{"n_layer": 13, "moe_layers": [2, 3, 4, 5, 6, 7, 8, 9, 10, 11, 12], "router_score": "softmax", "router_cosine_scale": 20.0, "init_std_up": 0.0275, "init_out_by_depth": true, "optimizer": "soap_variant", "final_lr_fraction": 0.0, "seq_len": 512}
Below are experts of layer 5 (counted from 0) of a mixture-of-experts language model. Rows are named router (the router's row for the expert) and show model dimensions 0-95. Each number is 128 + 24 x the weight over its row's rms, rounded and kept within 0 to 255. Numbers have three digits each.
Before each expert's rows: "mostly gets" lists some tokens that are sent to it at least half of the time; "comes before" lists some tokens at least twice as common just after its tokens as in all text. This comes from a sample of Wikipedia text that the model never trained on. Tokens count by the router's weight.

# expert 2
mostly gets: " on", " of", " to", " that", " for", " the"
comes before: " the", " a", " f", " c", " his", " m"
router:109098114160148123089139070097105166138120133127128123146105164122148122141122159115138121148140124115124117120135144126172115120090064129145159111115091142165163119115090068152152132134156165147177117128163167131082115138124124114141171118097112140122148122129102096120132122140092124165

# expert 22
mostly gets: ",", ":", ";", "),", ").", "."
comes before: " ", "\n", " The", " and", " He", " In"
router:164118167114124123097133108127178120119127097060167131110167128090137162118096159163144101129104151134111106145149087096141136146078154131137078129127119127143176197149130105110135150139146155127111137097145118139110132119125123120144099124122136153133161119130170097128146112159110139129

# expert 19
mostly gets: " appro", " −", " JPL", "±", " +", " mi"
comes before: " |", "0", "5", ".", "8", "–"
router:071093143117123165151141130140132137127089140110130117097102130158091153175150131113121161117079143095084102114113100123114142124094123119135129130151147146095125132104163164162119069141124096142124129125141127136100125162151099122129151173135156121152155161109110130182144130146174150110

# expert 8
mostly gets: " |", "|", "|---|", "|---|---|", ";", ")"
comes before: " ", "\n", " —", " N", " S", " M"
router:129144131140178133144083083091106127114140166141120125088118126141110153135144173120139122106112127133153134106157153103075139140116122176155145158133124116114193100155103131128138163096091173155101149128174093155116135141135125121109154139136140161087132168110134114150116102138115150126

# expert 11
mostly gets: "io", "ia", "é", " ==", " United", " University"
comes before: ",", "\n", " of", " (", ":", "'"
router:131148121131112080153068110124136124148131127110127087122159150141079109182122130087166169103094115137145158131131151137153126102166152112151115118105131150165111143176126134103118135139147151121134157139142104161129143111090157115092126126096119107124183119124152164111108145135125074118

# expert 5
mostly gets: "\n", "|---|---|---|---", " ===", " form", " ==", " Location"
comes before: "-", "|", "\n", "==", "The", "==="
router:117108148090104101121144153128090158121110108150121117124150159118159141156099138121146087098152095129131097146133145116078118122145098124113112094101146083121158141177168146135159139144108105149144176141168156097119151124158157129150085149144073118153139135109113105117111116105151097140

# expert 12
mostly gets: " season", " team", " album", " series", " career", " game"
comes before: "0", "9", "1", "2", "8", "5"
router:145128140115121115120097166142169132077097125163167044108130111125107127121142141109105124115146143103110123137136101134124122108179152168126124116152129112108115158100145144107153127129109116144085136139106122170090100178141157098153136141148122098162087144087126138125094153141102149130

# expert 4
mostly gets: " and", "ed", " or", "ap", "ated", " but"
comes before: " to", " by", " in", " the", " a", " on"
router:155153155139144111107114126167165088129105118151140112136107096091163122108074126123089153128141132168145149144129134140181138132105131112140119150119152109170137141077154141080125105118119171106140133104122155128131113158079099137144092148150125145110153145099112115150101152115088177138

# expert 23
mostly gets: " pro", "re", "S", "x", "le", "way"
comes before: ",", "–", ")", " |", ".", "),"
router:102110139117148115141151202123133090134143107122112129076133149145133142161150139098114134098129139116174164089139116100101143110132175100103086139130093167148093089119099097134127143149095097151123154133136121124147144141152136127135143113170151139146131087170161113147149118148107146099

# expert 6
mostly gets: "et", "ions", "ers", "ines", "els", "ets"
comes before: ",", " (", " of", " and", "'", " in"
router:097131128101114105116096163138150138184118159133098143158135110141129138132138142170142117121102102103129141091146154143118105142185137090103094125096178145126111123088158157130109136141116110120118139123096124172139130144073130129121102109154134124113140121163150130181145138136054127150

# expert 21
mostly gets: " (", "–", "-", " \"", "/", " un"
comes before: "1", "2", "C", "M", "A", "S"
router:131107125161147144156126150129167162119111135161137127128089079130155149089075102162154141119134085151128093093109115121183131127137121116164113118131102132136147130156167111078152127140139121138120119132126082110072146114147149117131191126088109133148148117120176113125156116135135131134

# expert 13
mostly gets: "all", "if", "%", "old", " one", " per"
comes before: " |", "0", "%", " of", "s", "ing"
router:117122129146171134132150119126115160168084170126149087124124134133119113129193146144103098139082094151102154154089098134111166111096104131128079145121130124127110118114201115140143133131122133120147134118125105119087101153109119082130150101128114108122143160126110161145145160170135147146

# expert 7
mostly gets: " University", " American", " States", "ative", " new", " years"
comes before: " of", ",", ".", " and", " in", ":"
router:108143100088129110133126124155113177170130112144142138155116136129173131100125137091109133161141161136143152128158049092152106121120133142118131126126145144117117131141114146110150207149133099082127122123163115123133135167143158137124112127121093136100119129129085148137125153070099110094

# expert 16
mostly gets: " ", " n", " c", " dis", " Ind", " Fran"
comes before: "1", "2", "9", "3", "4", "8"
router:140137149153076165140091134099177124117126142143127131102131163131097146087127121154127112133145088134135099114132128115146128102132127137151146166170072177193125101127099148135147119130156124116126132084136106074153146132093114135083122144162096116142142106143125159099146109116156142137

# expert 14
mostly gets: "s", "es", " res", " her", " they", "res"
comes before: ",", ".", " of", " and", " to", " were"
router:130084115147097121111109117114090104088110102194137117113150125144132109114160130126163137155177174101099167130130121122158136156108144124145131142139088167120111141120113128151135119138128143118139160125096146154090107149097177137102142097159160130102123140108107119181145086100102138150